From a checkpoint of a small mixture-of-experts model trained on Wikipedia.
Training: a variant of Muon for the experts, 4588 steps.
Below are experts of layer 11 (counted from 0) of a mixture-of-experts language model. Rows are named router (the router's row for the expert), gate (a neuron's input weights, with its number), up (a neuron's input weights, with its number) and show model dimensions 0-159. Each number is 128 + 32 x the weight over its row's rms, rounded and kept within 0 to 255. Numbers have three digits each.
After each expert's rows: "gets" lists some tokens that make up at least twice as much of what it gets as of all text; "comes after" lists some tokens at least twice as common just before its tokens as in all text. This comes from a sample of Wikipedia text that the model never trained on. Tokens count by the router's weight.

# expert 32
router:076121100110150088130144125091123126161208111079100098080054196101103124092119149121102056134149072144179157125071140164134093112144167080054114139115153111062099132191201065135083095065156115144082142107125088134148149134128149106109135079196163153103100103097116138062118153089098134138168152140144102140123150059159096073132123089143113095108091056132118128165099159107079125084162096117125098155091143127075091174181166179180149161091152125125104152157156142134149049125098086
gate0:088145161151167122121121165120122135156107142139110140126125092084181142133136141131071106054121129108124136107126082081123121123116142165118164120094185140093100109087143096139223123187096099153120187074141147144126139144056145113103102107113099156127070075137181106079098095166105178107139133147112177150113144150159119116115110092149112138101116052154108060158136123195125182125129137143146127165048098216096082117069112055108158133171112099133168154129128096117184101153099172
up0:091125181156153086102109168149197071128095149159127122090150092091171126148078078166089122146106149100109108144086147128114164151149092155140115141054136127118112080144113141125200141181032117187163183103140133183098140156113153149142124114151142186113111123144155143177070127095082119093130165154119119120165084139082160098097079129142128122128181096121148102106127051139131158142209170098152100099060088112100083113128124068150166119097120104095141137206144124081151090102094155
gets: "a ", "E", "In", "in", "O", "Pro"
comes after: "| ", "\"", "(", "; ", "/", ": "

# expert 1
router:076164159148086062115144171145128113174115197109130155145041142115133182127138059108176074135128092111081117178136138167097165108150119184115176103136119170108084174075116074118151116108137129054168129181153149058144182165069082129127076190128171142168161116128079106053111128084135152119157135103163123110119125147163165131128144205152113129151145117090136159147091142129117109134140132092092199140116151116092164188114071151125088108172115131150123155073072129146153126126110100
gate0:135147170096145143116108047135120164037097196066120118081130141096112114104077064117181147086117146127105141109117156123166080091106118110146122153129120170137160169128114141087138122156121140138105075134130127156105154115108146128102156112138154136125150103141141143125140105120143136094128140116178128131085115138040113073137125124051172120119175144165169159149141132162124142124104073119100175141113078122148103160131036118139086137103124117189135136111161134061126087088146067
up0:132130135150129152161157104075133161121117161139142128114129145077121143140132062164211121121134095111160150108107132151198136118134163126126091161129136128129145175188121135149155165135100150099148152169156159149152224069100165107117146120175191145137189147136158134108097093043135147091145106069118147105147107150046129129136110141077104164134177112150098192165170103178147084108127120107124128116081044096104120093171095166134106129158105147154146089075183097105141145119122053
gets: "United ", ", ", "South ", "New ", "North ", "West "
comes after: ", ", "in ", "the ", "of ", ": ", "New "

# expert 39
router:169158155077200086155140129117146088125148141079115113124164116148210182163092103139148086122181166127155151149122097077104128161207108180083129101112096176146179167142123156161087158108196116091193147133090131059195131127177151092139166106124164161123116110166152155098172098078087151114105157145141094133143145122125170126123095123111109106154119149155174078165166139132144133106110119114147138138105185113135138114106117130123107099132136092170114112144153064147163103130163148
gate0:117149148087103173087133121115160118163128074084087153117098157161118096158105172200161118159113196167146147093105164156181106141107081095104215121166129136174121164124139158186132110085147115076132157122136125180161127139150076144043148132136115130135128135116146069134138137194087116145102158080162084123141128099084138178159134094146110109134062144142144108106131165169127100115110108184126122091090137133084128180142142157129203105130130109056119026122123101094168171096103131
up0:154152184112118102128133129153102107117139090114101145071142151086068100158116132072071175111162105176157092194179080133075109121096149159093094148139148166078068112104099080147125142137133109132083096130119160170153107149068166146077136160172116190151067177133129150119105136133174174188156067085105122088120140121180135059104117094157174167082121158098141090120084110089127149116174143145084165081150137132168116131141144107116144102090119171154137079063151147137164101163165170
gets: "\n", " ", "0 ", ") ", "1 ", "3 "
comes after: "| ", "|", "–", "201", "202", "No"

# expert 12
router:135135078167078131156125148109162099163108076185172199153119176103081043107126087126192167128121105127135119171088082067155170186103178155144192147119086113065058137152112138117123171162056123149111122141174165150109175132118096110144158137156093154142064101241074193093112113105188113126156154110128090124086115134155128075149127110120161120085142152193158120130133071128143130130126113131173081123111157116101106125136133119101129156111176183135073120146118094062144176106083146
gate0:118134158130159174167108133129142116143111087148138138071148201095146123120114168140163196130108160077128067136104124090059125203184126163158084157136056102162093107181087130112128126161118136156077100172188131103098203135177187155153138076143097126154145141127094105158099117104101104179113201188139136106115132109189157186127151128106177119153135140135125165121156109124106097106124119169158082140128125117127113141136157157148107113136164141156145159131137143136131043119145125
up0:121174106193112123148071092114150177217131165157199165135149128059093176104104165145136158094071137077135175167071103110108134096188150142186133136119102142123137159141117151103131200163102132141104111190171104090116128127135081133121139153106142106132136125129117157147123145112130149092102100104140144118135112135146074132118151137179163161137155162089092215160156142123124085129109176174193144028128104155116186112191088144123083111140174167170089068106159168142154052160120120
gets: "the ", "a ", "The ", "s ", "his ", "an "
comes after: "of ", "'", "the ", "by ", "as ", "to "

# expert 17
router:130176139158110101102087166156091117078118190073133097092154106101137128094083108150101077114120149136161171168156157113204181164078160119130127132154134134146118147125124166099138151188153132182087133168168113114111181169156090092098158126074131115122121090117177152157179190112134144152105163123133151136127159158134097150171094168122149100098157119097063124143083153065157156171083158130098142140112107174106129166172121127154128082155158118169137077093161161154094081137132174
gate0:109157077127196083076140110133115147165125074121177124173142119080134108098134030114064126145192138134090114068079150185109128100082124117109143134115099086086127093180141091169135086155153069098104156132144091119110113122150151073076126163065093109123115081103129108125150162109083159126138114149108113134130094132086120155110123150139185152148127095134145127144146117168110140114168143149145151166075132126174143133166153117135184128115102119151134135094167161081101077152164204
up0:138124151095093162105184119127137124081151115159066107134091090173150152160071141079106137108136081048131142122203177124125153135075147147155102158085153118154143094085119134123081148179126150143136155152098123142153139161111108136116210087153158168151117143131083136139066107143100133146100151130144165172111148074096125072105141131203053137144112135118093138182174102111131166118165147086036037082125142093127084129152156124138123159130109175140168062145077143096133117076115059
gets: "\n", "- ", "\n\n", "M", "==", ". "
comes after: "\n", "\n\n", "- ", "|", "==", ")"

# expert 29
router:123168143115101108074145134066077093198129075080084146140091090110118096136170116098123109121127123129065149123095177085105199073102142098093077121103124124120175088138126186106122140200186106108130186130135156183075120144088134207152123138168143080132134142124065110160162109136135141065081194158152154169102144096095105063074126113113160166157157125136161105190121149119146122079100153092160146100088128144084156098130134127142124112143101091171173138091121165100117121116094176
gate0:125164144077157167086100138140133116079149162130148159150116149064092112140090160124131087128136108088100093095145124139153134125087096116131122123123109137110129148138110130143108145096089138037132103107119150136125090067101121149098096159182134129123129118137114146152181151072110059148119043124120121123160122147081112089101119110098148150093121126123134158144066140101099037138103212030186161085094144068156112062117148108107143141154109181131133109123090111154130152044111084
up0:137055118149174125177083035186137121134138137134139104230104148164138116091123111125115140083113123177106139118095095091165128162138158113109131160180104115157160139078104078125158095134111062122122154129105150111125119089159129113117198141161110146110094055126126096140111127189118143160115129127067104151151079129150122174163101142125139149128169118084091092151195059114148124137133100173148115140109095132085133154094140105170145122164189121118194110123122144161179085144113130
gets: "–", "0", "6", "3", "4", "5"
comes after: "201", "200", "202", "199", "198", "197"

# expert 14
router:121120163080158126135105131090126107123078109081073107155150174119133139110123135157172114104117075124166183120186141106137120105115157157117160144084130069153213112082123118113109116132115117110151142160126171125179180143177158177107142094129201186118159143126110140121070127080095120095138160080155187131127112096147122131075135108119139194062135073141138141150134103123173119119086111136122080130115104126191136145100105158148098201126108159092168100143157081167093123116134157
gate0:108085135144139168112104103135086206134088115178124140101085151146171133127133129190128106099104148071128181099129130051087176107107114182059147131090134141139111112149104141071122094124115104107113167098186088099171062107086103114128125107142136178156155128090138075148162140124043099137119155144133089127193153124113179090084163103087138082189123109091130144153106115129119121129129127077151135088185160101110112175177126099171102144130158159154106123160178160108112100103147099
up0:160148114154165115114158132133146135125199116082157130112191126116059146097109107083098133133119110129178106141085085134127167112137198126200047156198108078116186094139144153156125182114206133157119114148060148094103166133161084093087162108097108053135114115145150172126101114117167102142108161124108146168064084171107079131102127121170118108133175127191167131116123150134135111091147122106140119122136086133159131102097093124121135155096186122195106078088135106154087178163146099
gets: "1", "201", "2", "3", "0", "202"
comes after: "| ", "(", "; ", ",", ": ", "−"

# expert 6
router:088108147122123141142191139084098137132081142144134126113106138152129148116098066109194104188179094148201070118141100107066112149130157112113129153107141087124160107118119086132099083150083122168182148162151153116134093098129175083092128100179163150108128129096160110166081108132095147090108175189184120134160114078084196116129165171108147171189181139178118082111158141147158084119107164111133154082145119119123070117081120184071182155168097159183098188166118133117126156081179124
gate0:124171106108109159078116137099080104086119093145089157116158156164105099169090126121128129166127196149119082175147167160131171115100076156101060138124129119174116149153106112099171177174110165120126165090146148133085118124133152081125138137095097122177176155126155145111107143107175160132102123130105135115108161107146137104081192126126142136121141142157112135147148126170098158125085158136145154157121030155135110066124085130105149148159133156198114146164075146142116071083076081
up0:193112122118139105099119107113140118155087120140090129095166171123102107154102100155117127118139136131180142164096159095141151115092126162116184138133137171129152119155081130121145151162110128157136132105154096127094129076142131129112150072065159098066166050124129175110131131137141183105135151110165130081157112119103049128088097132145151107075073099177136106108142083166132124114180187157212126102134127144175069110182059154121161158151099132141094120087098151157148139165103103
gets: "the ", "his ", "| ", "s ", "their ", "|"
comes after: "'", "\n", "|", "in ", " ", "\n\n"

# expert 36
router:067128175124102059124124173112084161161130053077087121081120114099084169107129194184099109136124108130150096159145122120100091113081156128143098129143157084093160165129066157088109143167142176150105147140092165170126138121167111161131103161073179108089133155112159108121138121148101172098134087071177096140106106095136159104120161123126181097148105063130121126167140180151227093134117124081059078125098072146150144147093111143126166158131121078115144128175094114129106133143108167
gate0:150130147126170139111064178169140121098125161216161119072157102093147163167150187146178087084157087115113169134119101174134125115124175096148118145193158131127135222107117120127162092092123155099137173167133087093169165120049137137113106165085100121082109102126142142017170124175100133092087085117158115094125163097137135074127159101137130123120107158131109126127136060122143167130109149164116118143139144105201146100117079147122077082148133217145106175120120075108136154103157076
up0:134100065099016115132106189186118163182120100136175130158120113161172120125114152167076130155114135165190042139122138148138139102128158161172110232142121133106141105131153147128112138124162080142101138175140127185118145091121122137091184132133131067159167103119127136224146125093048127124149153170150079088145154125111135161163147073129121120152150145107138129111137069129126141164124168133149145137066140086141173116190167117174114126143162132143071118149167117119143127079148146
gets: "1", "2", "3", "0", "5", "9"
comes after: ".", ",", "; ", "-", "°", "–"

# expert 43
router:157140171159132121091117107163120161094097106173111050100175145135088090167124093149111124095127127131108136139117157135140188192087090090135090057138153167144067134143096103116107146175105135187121146153207082101112134127152078122207119054144105199113149110163174130082068136174169144110151127184126166077137162146070089082118073116123141149091129098156151179081128164123182159079149098096119082121127119130111184098126091125127122131165134102131121155157108160134129104132117138
gate0:135205094135095110140083181122108172120110139121120161109125141108122166142080126124125174120162152129143158129072097084105126105177103096134165145178135078142105097121091145152154085169137129153140113092116109135102154136153089135115139087150183130142133088132132106091160150137138122132090103181206117134097127081179109133104113140073130148124112099122097149108112101142103073108081119088129067067108144173122117125060129109179113129112197125144151114113154096079177130150080167
up0:103119171130162092138131096131115094096130153119173089165145040103144148133105142156107114094115156164128159168197150157120102139118149115121125135093169118096158121100094077117150171159112129177133107118199099147125060084143120141158140119088173098164189139119142086167167094172149121084148119099139127126127125161150107132119125134177111164123124156086080016119133149175110194131107112136120178143182088146201108118186179060072138148057127164109103147148097199121140126153187172
gets: ". ", "\n\n", "\n", "). ", "==", "\". "
comes after: ".", "==", "\n\n", "===", "s", ")."

# expert 54
router:184088099142138091187139116148122151135155127070184112127138129081167147196080117111118063135185123108063123160152137114099119126144102149173104126152112101133111177082133087146135106184106124155134137129185109145130139156115175151115133092142166157125180098161106107143100096122094148137105163157107110130101222164114083217152130131133176141100132101099095112122128140101137061177123078137062136102079137149114092120121171115104113195113115076113087177169141116084150124126097149
gate0:104132161113017082174071115100105138138164148115138141148101106184148144141073152193064049165129096143162126127111124127163159055099093144135160132141131168116124123129096144126076146148142092129143135096157103109067124147093194188083125097115100099154111108127191142092104112107168147140077167173115121111065114145187183127124037108103136085157162101115083092155141095129146097157131125155149148123158158106079055123107093126186108111081147122152155127131176107133141169096143092
up0:140125122117094074166108092122123177137159172132115109099114123188158169157091150164090082132147144176142143104089123116148159082115100130118145116164153165133080107124104180155072139151147080124114143121182101137055076179121173190097130098113132114092107056144126107082130079107206117102065169119121090122061106145210177098126077106088100107130152114109114105143146078095145105148147134155145169050145139113093093087096096133186159084155097114136108135132152171146107182101114099
gets: " ", "% ", "and ", ") ", "— ", "; "
comes after: "| ", "|", ":", "\" ", "released ", "ed"

# expert 26
router:143081158097138072096093153093102110177133117167133061163126112129076174118122174083148073113123104111085112145076176119117171122123154132156126065078127096185130149105109195132115077121151132105158139132150146151152166187154117105139123106070165167158184150182096137146175117090176128063109130126115164133092153065143132059096120108156157158174120116120164103140142105190157120145062106124155112113073130128137148107114132144154150137145063073107178164117129162080111094065172114
gate0:108076151113139108103149134140039089169132111117095110140103081131155068116178121086157128077159127103161086158146157095087130160122094122059095142096187103125126110161136146132120141173125093154130147159114142144149148120094118138134148178114147136131124095117174169164094096168102189103115168121097048080127109072157095158083132103089124111160131167157129084170124111121131168150101098174079129118132177145160173123132150078116149133135081114128123103092101108107181101120151151
up0:084197117169123176091172155103139101132092122142095142078170043118148155127154150145150104075130149091135094167112166105134164143123108141051099135074176080171177112162161162117139138121135115138147140160155177176096155089123158190125110208099153112132151066116095163135094093141118131082130150034069141108158156163147108130124107079073122106169110130150168100125167168176115179155103086184149091116133129119121140132145118057037125083088151094108152140110094128093173137151203150
gets: "201", "–", "200", "202", "| ", "199"
comes after: "in ", "(", "In ", "–", "born ", "on "

# expert 45
router:143075130171094107090152138157173067152131112107127065161143101143134120085072081115120120109077158161142172170129145116119187167134050154113155083125125112116150140141127090118152181173066116168100132109190121132096131096119127117126169150131158162175119127155155119143081063156148131119138118151149167155095110117153116079068105178114138116086130124170201036108081105131208160153159098152086162173063170205167104148149114133076124184074172102148135108114130120123140146156102144
gate0:106164113138183173106099135114111054143158087123140198093110128084124136093129133138131164127068175091141140148138160122157159128142176111139165112177086095147112123142139097113151163144120096106147169112044116138134173156066060134131101101135150124095141091118153175093129137102152084164211107172073162145123151112139106125097142122100136054149170089149105076163101119206119124119122100135159176075119138170124165097130115169079162191109114127160132134102128113091163157136052183
up0:132100154152148078116145109180148130154161160138119097104136088126181130116150113176106089164163099141116092101129176092188117197142080111175139085094166128112090088093074171159127048108206110161094089147115054121059132123143154177122150126092097181144088135122083063123171115137125158148129129150167147112159125140090086062096111091140115153141106111081140157054104095107110118084168121167111123178167109104170137128136153118175145134128084118132086106104080134167120097129178165
gets: "\n", "- ", "\n\n", "==", "|", "== "
comes after: "\n", "|", "\n\n", ")", "==", "."

# expert 7
router:090121113168131097083114149092090147148125060128069139123147207065095137077158186102111129171121080129095126141065194101077122136136162169106103070097082135095148116096193133104105132078176152147117160141095122105144179198201126155128158090137177132072178157107095139134107111098075127113110164144093148180072168110159115124143086157103074159121121085080160140123097183131133157076145106078104086078176107095145151156095086161111078169078168121160174100114147155119107118153150149
gate0:156160131092093103156174124150120137040060095114131108144124132078187150138139135157104149106071138115184137180106148098151100087074114118131114109086182112148094124046153154075128150156158101159121131085172148119089112114096140112118189131082145127205160115112119146135164094097130138129134145156168074128143152127169103130118115135097064096114118167099084095139144171182107176122139096137095171153181169105136139128167185151142077116160171178072153166089095097110053162136103127
up0:144143117112113142104053161164167092172124148104121088103069176104120147151163115164107102096104075108114171118115142143129077095169168095188150177155146185188127163115114134139101173158158193174133142145117140153117174188128180161140197172172144151172105138135113100168135086055160110161134163201105199065169090153122129139087090138148120133158104153076103106081179167134138094101140119103134147145110183102156128131138162112192161134160089096054148137110161107179148166095134182
gets: "1", "201", "200", "2", "0", "202"
comes after: "the ", "in ", "(", "on ", "In ", "March "

# expert 8
router:140161140088050176158174116132157128132126189100162129186148130152172197135155132085158107137165095057149100196159125170131081094152142135169139090114119125101071113117170127114121117149077151113149076108103065095095092104137123122154118196062125159086084112086156136125125139119084138147141132132136150138155134175150093092154170130125114118171115091125146139100136169153132138120173168138077062171112066152126083106059077096133072141186087109148147088087110127104120134084119112
gate0:171173163156115167117130099152114132138179159165104130225143126143143129173202128155150132179150156112126135101104098115117137104125145154135160117170115125143103118125119072104085093072115121078118107150136151187061122090118106098148070109130127158144137110132125131149126150051108166067076104122151105114117132187120165130140160138135107076081128115179127153099074113073136108145132056168108171115177182137139114068100106179169121226123128102079124083113181098155164160177137134
up0:070117113100124143149144162162153095133087091051152119104132114165140177088132176111134101090143088156175116152106101119100106167129133165118141090028125168132100108115086146116088098138171118101129110164118102097175159118086142071106113107097125129098124126122135147091128151187134119137198167167149152166200145090114085077166157105154134163151105139154161103164170109187118176128159154078105116136142111079146135176125141092101114082150153111157151173140042119043101101142148101
gets: " ", "0 ", "m", "km", ") ", "3 "
comes after: "| ", "P", "B", "F", ".", "R"

# expert 38
router:174118155160187176085185136103146181100173128057108124118079194124160138087083138174110107110167143155177142192096138098098169156121133116115156148125176051129154132075139170120091099160127183143124095075075097114149143146102127098141149088159080157135115163150150101102117137139173074140137120188075121104155100160119155145054060091045088170154159110134142121181058122119103120108118111171112121167080070140108115185152187103109097143141137151162100114077059156168126075111091122
gate0:136133139107158095137114118120122170155144102083168137108096144115165082132095102161138110168135123125112064117153157158113194116193125097189137124136116176113155120113125113071101196138123113158134096097099134160131139102153126138062132181177134178101142085139137138094106145138071109127154135134160080162078098106091134095157108107109171135103107082033124193172147131084148168116123128156178161081148135086162154154111145160097137129162132086151131101109131161132150184156085146
up0:140132170142111219137142173132089065145129114110115134157137121165151139182151143084099156103157112154093094139134098174128198126121106106048152123108078128140104114113129172129134100088134095094110133135125081080119114113140141181108145129137100146142145109137149139145186101115091111162137168135100180172106129142127116084073130127162076080100125122102119071060082122142120113173184091124091138145187163130133149155111096127132176144107073192190135150135167115121127122080133147
gets: "to ", "tr", "Tr", "ex", "inter", "fr"
comes after: "the ", "a ", "\"", "and ", "to ", "The "

# expert 19
router:098123180116096134084122106110077121150168104084156076109101168132098165132138131119091063139111127175135120169146112155150116126112172152115117169138170102174138134149135116123107143103119122155124143165192112140170172125111179145067123093119109176103162137126105093092170137148168089094099099159123100151072156161162150145099209090141174059135163099172107140154092160130158065144148118131134059082165103165102084185095104110089085138103168123131077125157140104153118108166179160
gate0:114075075115184110086131120178138117163078106153110124142099079090160148160126108173175163140151126100078129130108067141098171096128171130167138149075100152145125156162147133095123150119165158170125089128129125133101117101178152160186174104102159190199090131151197116143176141125151152134126139148194104122146144170084119183095128113085088112165127191136068113133088086139121065130118116164173157142166151057161059102132150118222126109175119115145184125159158157137129149097141107
up0:063069070120176162073080130174135176173119110144068131086129104101176101115089101146148081174093111112106128139147121153085131111077100161148174184080076136142155195134122137093087163110144156151108105136178151098145100092153098155170102095105141160133151175144122090164140155140109109137140121127191153152151198108119193182085142082058096151177198164112129117128142141120133067144153093110127152166108123105132082120092177150180129133126138111164137136150101202195127080119118117
gets: "- ", "| ", "\n", "; ", "(", "W"
comes after: "\n", "′", "°", "N ", "″", "- "

# expert 48
router:094166143082150103132133117072128106099143195079154136156094097129140141121133146118132092146061097163188151175150135118140103116153126062124069099128113098088114085139067152086167135081160153130096117121172118124109178172132106095145064149140140151176183098071096148093162155129147096136149176110103103154139138144135105100130058120164123107207173121172117175134140198068103083095125115136203111157141078135123108099110131136121071132091173118135109168122102085162089103186106140
gate0:178133055139146130151151091101156140068175138180068114126118084088128088161187126109105159109097166120072094146131152092111136153107130134133160129151118053127117126155110094131151171089108086124160121115183130137156143086105176122083125139097184190128094074078177145133149159189127094137104163111147154167127158137155134158151156098106123147140150202177111158175150158160099095104085119170144123125118141094106114110129124130134045136099047173118040104111096113155115144117148192
up0:057134163157147094109137167174148093163078145137145117139160122188150116097115102101144107100090143138187173198073124132143105114111125172082079113135130141130132072117175062118113093116192104100091173130100127092129111174143120099187126109146085111130153161112092142063096103131073146131152136117100088100112110095127084138105153124115143131080122095118136115132130173115108196118142106081179128081053128137120145150177145170119186126153182104137157149146147120079110125158128089
gets: "C", "S", "the ", "c", "T", "- "
comes after: "- ", "of ", ": ", "in ", "\n\n", "("

# expert 40
router:147115149065152110098109152113091102183095102099124080174094132165152119129140120177157160085152154151156137137147137114131081113168133122061092087140099132145140148096146103123073102174170216190099121162130101118167115139080155141148059133111166108138113193215137071137149109110128090152091154138083175176086164125102151120143163135118162148074190091103184132162165158127194164153141106122103123116134084097078174157109109097176101114140145127131150157100126155093122102145134167
gate0:120157154120111107131149096102154131097133171061136187128153126178083108126099064132115097222167116175084058107100120078109183118111094160096131112113161168109074088147101108159115139169071125141149108126090119189137099149143134089108121196158137190096185133131152134106148101124073137105098102120111116169131188111081066136121156083089140120171166108111196137153130105145152154135095068091110114197151125107132126106126088179130143099098143089109104137141158067175157184126094133
up0:108098153126146132122174180170154160133125137176158179092123153156163113142117127158154147170174136154107053105137183097117160091121139163102121119150190155068060165179081164108068148121124122088143127168140131175165080151100108165114118162172192117151190092165169133093114148147092171056115095135160146180090132061139123128128136072111122138169146155143183119170144131147140126170088111132110079176153100063145139120091103172127109135088141060099135091180108091121123158103073123
gets: "| ", "|", "; ", "==", "/ ", "="
comes after: " ", "\n", "0 ", ") ", "— ", "1 "